python train.py --hidden_size=128 --hidden_act="swiglu" --moe_layers=[0, 1, 2, 3, 4, 5, 6, 7, 8, 9, 10] --routed_scale=2.0 --lr_router=0.00137 --norm="rmsnorm" --max_seq_len=1024 --train_tokens=610100000
Below are experts of layer 3 (counted from 0) of a mixture-of-experts language model. Rows are named router (the router's row for the expert), gate (a neuron's input weights, with its number), up (a neuron's input weights, with its number) and show model dimensions 0-127. Each number is 500 + 40 x the weight over its row's rms, rounded and kept within 0 to 999. Numbers have three digits each.
After each expert's rows: "gets" lists some tokens that make up at least twice as much of what it gets as of all text. This comes from a sample of Wikipedia text that the model never trained on. Tokens count by the router's weight.

# expert 33
router:493489519484452505530497429412490580511479518454521470483457598521473452509478424530509465459472503522460468519538501493488596533481524558484494488474427495527479519547477549470486456445479508515459471495485515435486475492439529423476521448445484454516504581535538536498558423405542500465555485515459506438483446433448500509494509494462540407464595505471451523526454529478522483503462
gate0:526564454522540412505487518482478530477562489503500510529508525514513512450502523479441401532503509550521578476519445549510515519507456485533536541526516494521421483525501501594470576546420516478494613515493480444452540493460524508554506430480518424512418506477530549557531502464555576442495471492490604488479496535482461526485481517491569488517510434527447533508463442483491554513516
up0:490514493538501528504502521489459481519473462413565495516463449496450582497459502528577394497510546563495417503487522509485467556406553525438482432532431498553538540505544565506510496489480521464425441497536392509529435494530481542393475535504527529494489528505488467471486512527499452491475463445505525462533515473573441496524470465512519465544547521491575506506460502519569518513467
gets: " of", " by", " from", " and", " with", " to"

# expert 18
router:480426545477506538499560453427473570495531488507501469464443552498419381541456440503461511482447530495419475487484521429467532504488511534515485475606426499453504493496436532471506441474556430490504455507516446481467552519480456478461493481502482485520531525537472557573599495488547478498546517518435498468464449486472496536517493475471499502472537493454470482508410517496533477499411
gate0:487425524448536484431454503552517484450447544513515540442547464483524568458503482467577493479523477548438513572569516415533453543549524493542517415533494434472506497480564489544493463505485505495510452489543389491497503491452516553480436480559449528485463495524477457570492526481494504587532546447462485487450551489446454550486501527474498485458508475484475531548536440500491441569541
up0:518520526518512426525612587494435497528465527483541431542652543536522448531492562488520522574488448499509547501522556457526519498526464525486550484415470496537468455459489482512483520460512450515560548478413545502470539473472516479491503541461461510503438460463538474541476523469479534462437459535551500478488521519534526424466484452513480472531526511483504544512523508512558474582446
gets: ":", ",", ";", ".", "):", " –"

# expert 25
router:462473486458527478444551475512426506506492483481505497438481544508507459594492496482516478474449479488442444532462484504512590506476469550500409522581493557510552538473488513496505479524502464496533469407545471473512471467465448458535471494423490523506532506583496549467570456492512491443548477473468497405506478497536469525467518384433506463452567532420441468536520473472542454520482
gate0:532496485478524524483545545508518514528519506487486516515531512405405514606569518493484484560543496427486495541541491533492521492438517509470553463432482463466463559472561577454511423514532510417509477547439524538542470531543514478475444492485455561445555567534458540486557537537510499436472523526514583474513566520518520481511507532449574403505464467501458519500532505440499497515482
up0:539509452515485544460477524515528423565512530473458541508428528542541465460508515480507547505541517527454528513541478552494542520457488504532471469471497547560512466501482412475541474484406462508481437397546464540519498513464442491459441511563477525549554457543487558523469493541521454461473548483481506551566522574555527454489541506437500529452561458469492486504597426460533564514535
gets: "il", "in", "ant", "ill", "it", "t"

# expert 31
router:515513503429487451480511478501506508520508416471520484458469538499540488513460481477501489430506480518512467499495476472505562495531461556519462415542516502535524477511479524477469470517452443492421469544498488456539534475518460502485485423455479486529553578616486580569560440505474519516487465468522506425492483460507470634494545510430466521486605480473458521481480514471477420540420
gate0:526481496528488445489482488493528584513468523526513473416453519547465502480514425445535549548495458552465543541545530480544466485471541469488571564466491531475479410478535495558522523469486536455443426515482452527544524496500486532517500431509488504465574524617481537512531502512519476502447472493510412444507521491499448518525517479610499545456560413467536513565545487514514460567517
up0:541484532513543426460531470465543415513496432524467483532524471478507448519466473528523393551516491482525496473492459562488510507535493525478495491444537451571515448513401450432463512512521423481506501496547510431451474465561501483543494591438541513508462584497532449485472465551466511507540523475559475473496503434522488456538509552494473523479410509509396449486534517498438479492544
gets: "ity", "ion", "ial", "ine", "io", "ly"

# expert 17
router:539491530410512513500512526483522556497529517499600386456505500541464455553509461541462474479513479512511500546491491472482569585518429547486431525492452522522506549455501502495536517515532497497467454491537507468499469475474477475524465489454483444524470555501462547566506465411518513412514497520427531502515465527485484552486551472459475475446512534447483468541504556507553357540422
gate0:425446477470441441524525501483508508502537484454509481459469512464453580499491488487474530524517489490496475574519494532504573450472585535460503489560494443505457505426465444576455488467514528497446449482567575536495489525483540528562497556510498541556532462503503503419547538481564493446473463566490451496488567529488487585491587526459503451421519477469447491465484432473490571535511
up0:495507541469472457477541508525515524485510467543499519511480547524487475442485460501499467469553527481482403501492559498544458521518526462509487444448458448545402525521487473520442556490542504496482519455485468464383606426502496462468582481475504474455507491536510538473512434529489463489550572479462465479451489498554516356494506535561463547525440536540520498533530539498542550511556
gets: "s", "ers", "es", "ors", "ens", "les"

# expert 34
router:495460466463496516512535467495501502501488493466531429482433491578463414529496443511452512390476497552482488540499477454544532500525478535506496502509527545465480491492493543470506466456467497458529399504500452470545493451491495381541520458505440424490510509540455548529552440486572564501599542475492551474429467505488464617484475484468478503461563504476428513522537508474503480541477
gate0:478534483595510433554450570547518527491494592504488436433540516524555442531437466509537486512506514513527481486520498479535503593468447482481432544530520465540572554494453513442533452578535481491464422564497476458528458538522466510563513531518494486477450526528509514508472492555477511516573515482484508452476400430477561505508432506505483501534554515550491471421480552518544516529520
up0:507499516577539507441403490507490484506434526485563475535475521568509576488526474492530490543438487482557544532608452489514508480491508500430467537496535560455501535526457442506529463580526456524528445562546450449436533509499554518501473562465461440502481470429484492515492494557472495483497538469526502493421456473479536528515452417446538453526533456601489486497489475483559462502461
gets: "19", " 18", "18", " 17", "born", " 16"

# expert 2
router:492513507440503538511558477398501529542534533468543441448460554582474450504451419536500487445480524525439487529563491457489532639454505533526466453587535543511519505550452517430564490463460502518504454523530488442511506505514518457505510506514483490581479515547522528475507497487503513473537453467480558444477466454477409520548526445484541491464508488436425440502461495490533483515475
gate0:551519554471476530552497421533527485509484475479471484522481455545514452480446513566503562475549470435446428471493591481467479435508517505479407456548512524544566474460494487438502482449504565469470492463492551496514504554500491474500501461450504519555553507485453611485511471477431542533484535501478517471504579550482477451577591472491538560509473492495422479416474493505540543521510
up0:514536533455514524490444435400490570492515464446564553432509498496470549547530524492489495455607501513422495482424489542412540562553481488527418492495432495468475532521448471497511546546484474550491485462489502493530510497531409498477502466531512474495428529533573509491496457519579566534473529501429486532477550509507552499490511487526470525477461549474522522488487559559599508503530
gets: " L", " P", " R", " H", " D", " C"

# expert 28
router:503507422461475496512522462496529547544532488462541386467487509557490455558500472520494501469439490562437486480502454436507540544513482557528440475551444497477436458473483538439491493442520438441496405481536513430562504453523533430482510490513450454513542543574499549513574444459502543512520474525492490443513451500423475530547497473450455495482583497491467512465433510480446465492500
gate0:493469479487541536564519495477483520468416543477535466559423466534498457462515511526423521459538528510532536554521517510476454471471523515430493467445488497432456408449484577447474497467471576487440421454581553478478550483497460451446515530474512526504446472460494514495523548497519473557483619547503504490520476474444520512496511539539469512543480443550556465443487527438464472555516
up0:437553490435511552451450414554473448491441501455476483563525487511465474527508456521523457394543533409443452522472486628504509495491588543398474499489546491478507498488477503484528500503514570406499487449514451472439512502518466538488547495466531541453464493516572573485422519540498545476482488549478502504506515512477504478504477461473498509511474544511509458491449475518538518537567
gets: "1", "2", "3", "5", "4", "6"

# expert 24
router:435524494459471535549528517420513497494497522486522455480501533544466407508503428541479443434501447518499485479563410524514554503519494543539501430566454521441510461476454538472506474445521483531481385532497507485512548470485514467488501404463448479584499529556482593511551434403519502493516513486489472479496480505472485521543528501472482480458591501435460520492452569488530467511505
gate0:437508550518498520413535536429519465540479488460488432568476486493526457527462481549405462468480515530463558503454534499435546515503507490461509467550516462471551509454546492515459485487474475507478535483486573480542460485446543461521503466437455467510474478435505493450383497552494601499461438482460446583525475476442499492476455454487437493477535524496435584547466517481473511536537
up0:509456464441534543597451468527498529508518545548525540479533520484503545446544493470574434537530455509526473515558522552473526529435501529534446492528551553523483524580496494457526537493510513495513471541565487503465568462512447571460518532503493547459513507542499506560593510474483440519581557478553534447407522480551552499539497604450478467486478503504506462443471490565545520459500
gets: ",", ".,", " ,"

# expert 9
router:471505481492513508541522475445482503504485484472529463485447482549476488562450445499546457473491447512498449497556536499533548500497517644532492444543452525505495496535493510505473510471538498453495453528491483509535534485479452502498492513440373469572513539609541543508542451398507529512513490536489465466495469503523446575480500452470495441467606466448420509530500554500517417478483
gate0:425540467538419497512473487516518494510542568509479461528486546541459495455455473496520427488523481484464450463511503498485560455535548562480492479508571554493493461532534522512510464614486558458589513509567568565532533461456508542547465438487591488518502494505445520493464533522511463447491455468493585537510464495520441531464477520515520559425494484442483598450510468483566535505490
up0:425503479456440562492456470527487548503513514476486549538452551566489460434485495530576499534500511479481464484529483446491487456534476552453508500463504584471488468459449519542510525538466517459475506459460528593473553453515519536616553544511544513508556482433552556522489574517478506486446447546454484606510455468495490555491424524514454483437455486529525532492439485481462446519489
gets: " that", " which", " who", " but", " where", " when"

# expert 35
router:481528513486499498526581493424510581535512461446544449490507520583492458546457413517516483449499484551449499483564493446481494618507507552523468444548444575466500470494500511502523482476479473407489470535507466431530528491546491477546548479475492450511519541515496544477482468482486490473518508476457573492514486425489489540548509474462509490346539463471458462502441505496528470478433
gate0:491551563488494511542567459593486535521510485492480480524506564505533513545499612505475534438441560495496462516516517478511548515466486501476495437490509478574555508463570519519489544591464551466511415395533501504490497534502446512474497470535480529514542487476475437445474471547508499541430462477566463519461482539583505483513548404557446509511504551466445492480479484466486488493585
up0:539490449468507479474487528416460494448490475477503484509481504521505501518512474503560521546542474574480579540577556533489494469524458525545535578455512552445536469519538484531498501422523494597543530410566483570572491532543537482545471497550479511504482544524546538508487549487458464564514482516548532578551507509509493539487434491528575547532508487530468590556524545533486452469425
gets: " a", " A", " E", " I", " N", " F"

# expert 21
router:445520495492511520519509525418510476563487473476524438478523518515495464528457485538467451423501460514475493491546518499481545563532471544545467486541492534461514478518510544522491439456497470439529443509561460526583517473518443423510500416467492453594518553511507501542581458474472522505518510458491506453531455473489415570483486406485479459476583469434386466476500446507523477461464
gate0:482516471469464539469493492525545477482634403497493513424523480447477543503486537457522485428488505495581513467480472500546511533450520517511516466462481507536514472583470514563522453479553434467539499492444558485512538445500571509499542374497507549522550493476526475549464446512487509533497457473584497550550478518468516553548522511479524532499467519446439462510478442477418430487515
up0:546453476566537485470494470473496528491563515560436481472520523500530482496501510550564494464523500549530578479512530537563519500540517432514524542496525512493516420599484548511474510485471557508562509463469457472487510476522535475452572471492499563516565483460448448584436482521576520500457517517472551554531431466495510498478487472502390444468482466530493450578453521484409487426491
gets: "'s", " his", " he", " He", " it", " her"

# expert 13
router:451526442445519532560514515383499568490477445556550424503505526557526422546514500531492486458448492527483469516535489485460615570495509531536456432590428512531508522470452502467533492446509500487516482483496426466513529465471509457495513414507457498555525542586496517471532385497563497489508408495488560493508465466516450528512541499474502499483528526490459490520496516498500472539498
gate0:505451435495468582467498468499487516530480473426493561521574491514575482487426495473545453512435564494568501523512504460462532556500524447476506495538383510451527451539532464494505504487481512555539416483468521571517523431431518509542545434507472516410445517553504478488441491445519567496458472502438562505529480485518505431480497448468518516472485464478494429521578529494525471509484
up0:580510536507533505536524475489501481489466533540546443508542489523496525510474466533541515463538527521478526456496495534535500424416545437499532540441567541496502528555402467491539458530503496365415524458482516431495575523506520451504473516522480420524510545513500576483522379449513463567462493546537489510502448531500520548528524525541486441488496463533456498437519448499493542492482
gets: "\n", ".", ".\"", "\n\n", "Scientific", "\"."

# expert 27
router:496533487464544513539537452476444609495566444508552416427489517557549482519517505498441431437494527514503479520513516447474517551463487558525461454510472512515454463481446536486463453470463501461505401522576486496524557480477474484538547512538434493523508567505492543512521487477509516452514495471486566479496485442529469520561547434467484447441511505479431499525496537501490438498364
gate0:493466446481482452453516533487484545503486444506420521509536435484455516494476447526498496559461495528497546630513519562510498564549531539495596442529460607553495498528504541502468502487500533506527448516485492426491515462496507510627498492520562521430550457452552527530574523548542465513420508513532501491440513543546511585515490473485537549490529502575512484488508532496504526517492
up0:512475565432502543581516532515514560444543477513486513558542458450498475467513544463520549499553486502460483474499550449523471532520490570481433468546516476511496462436462529459459431561470558460462466425481542460496550545570495514537512499486539539534455550476499450532465550443513488458519438511534496530511520509465548558525490396534490589497544431485538478530419491518551457457550
gets: "==", "===", " ==", "====", "–", " ==="

# expert 23
router:493445475485542472494505487500514577502517451500548433436488541551487408491532465515445464462473477501493385540515497473515553583556512522507514499555478517507429470543376493497508495504489429470518401538524437518561532448489493485491483497502475454540557504573493536473504512483544495460494481448471535448475476482503503562533545501382470499488509470478432457517455489422480496503472
gate0:480588605492483447501480518494523496485555459466475495550532501446500427515500494492510481498536487522558455492453462447526418535534500508475458549576454503440476478526470430466531599522493536521484590495422495460487533510458525493497476508435553479467493528521483494498468512536545514511519431486604480530507483572569538556505533500402463508499560537482417511480462483485511442464480
up0:477496584482494428548543480482553481468541539524491560558474492495498425543536465463504487486520488610510508496475432415496492447530492491544524471578489456508461542646428489439440528481530525512472512490483494520523556455452479564514498528469426477436452499490471472486442523521544483516510462475605489563526547502522518514509507523491520499490478503481432521466489540484470439438537
gets: "|", "-", "=", " -", " ", " Website"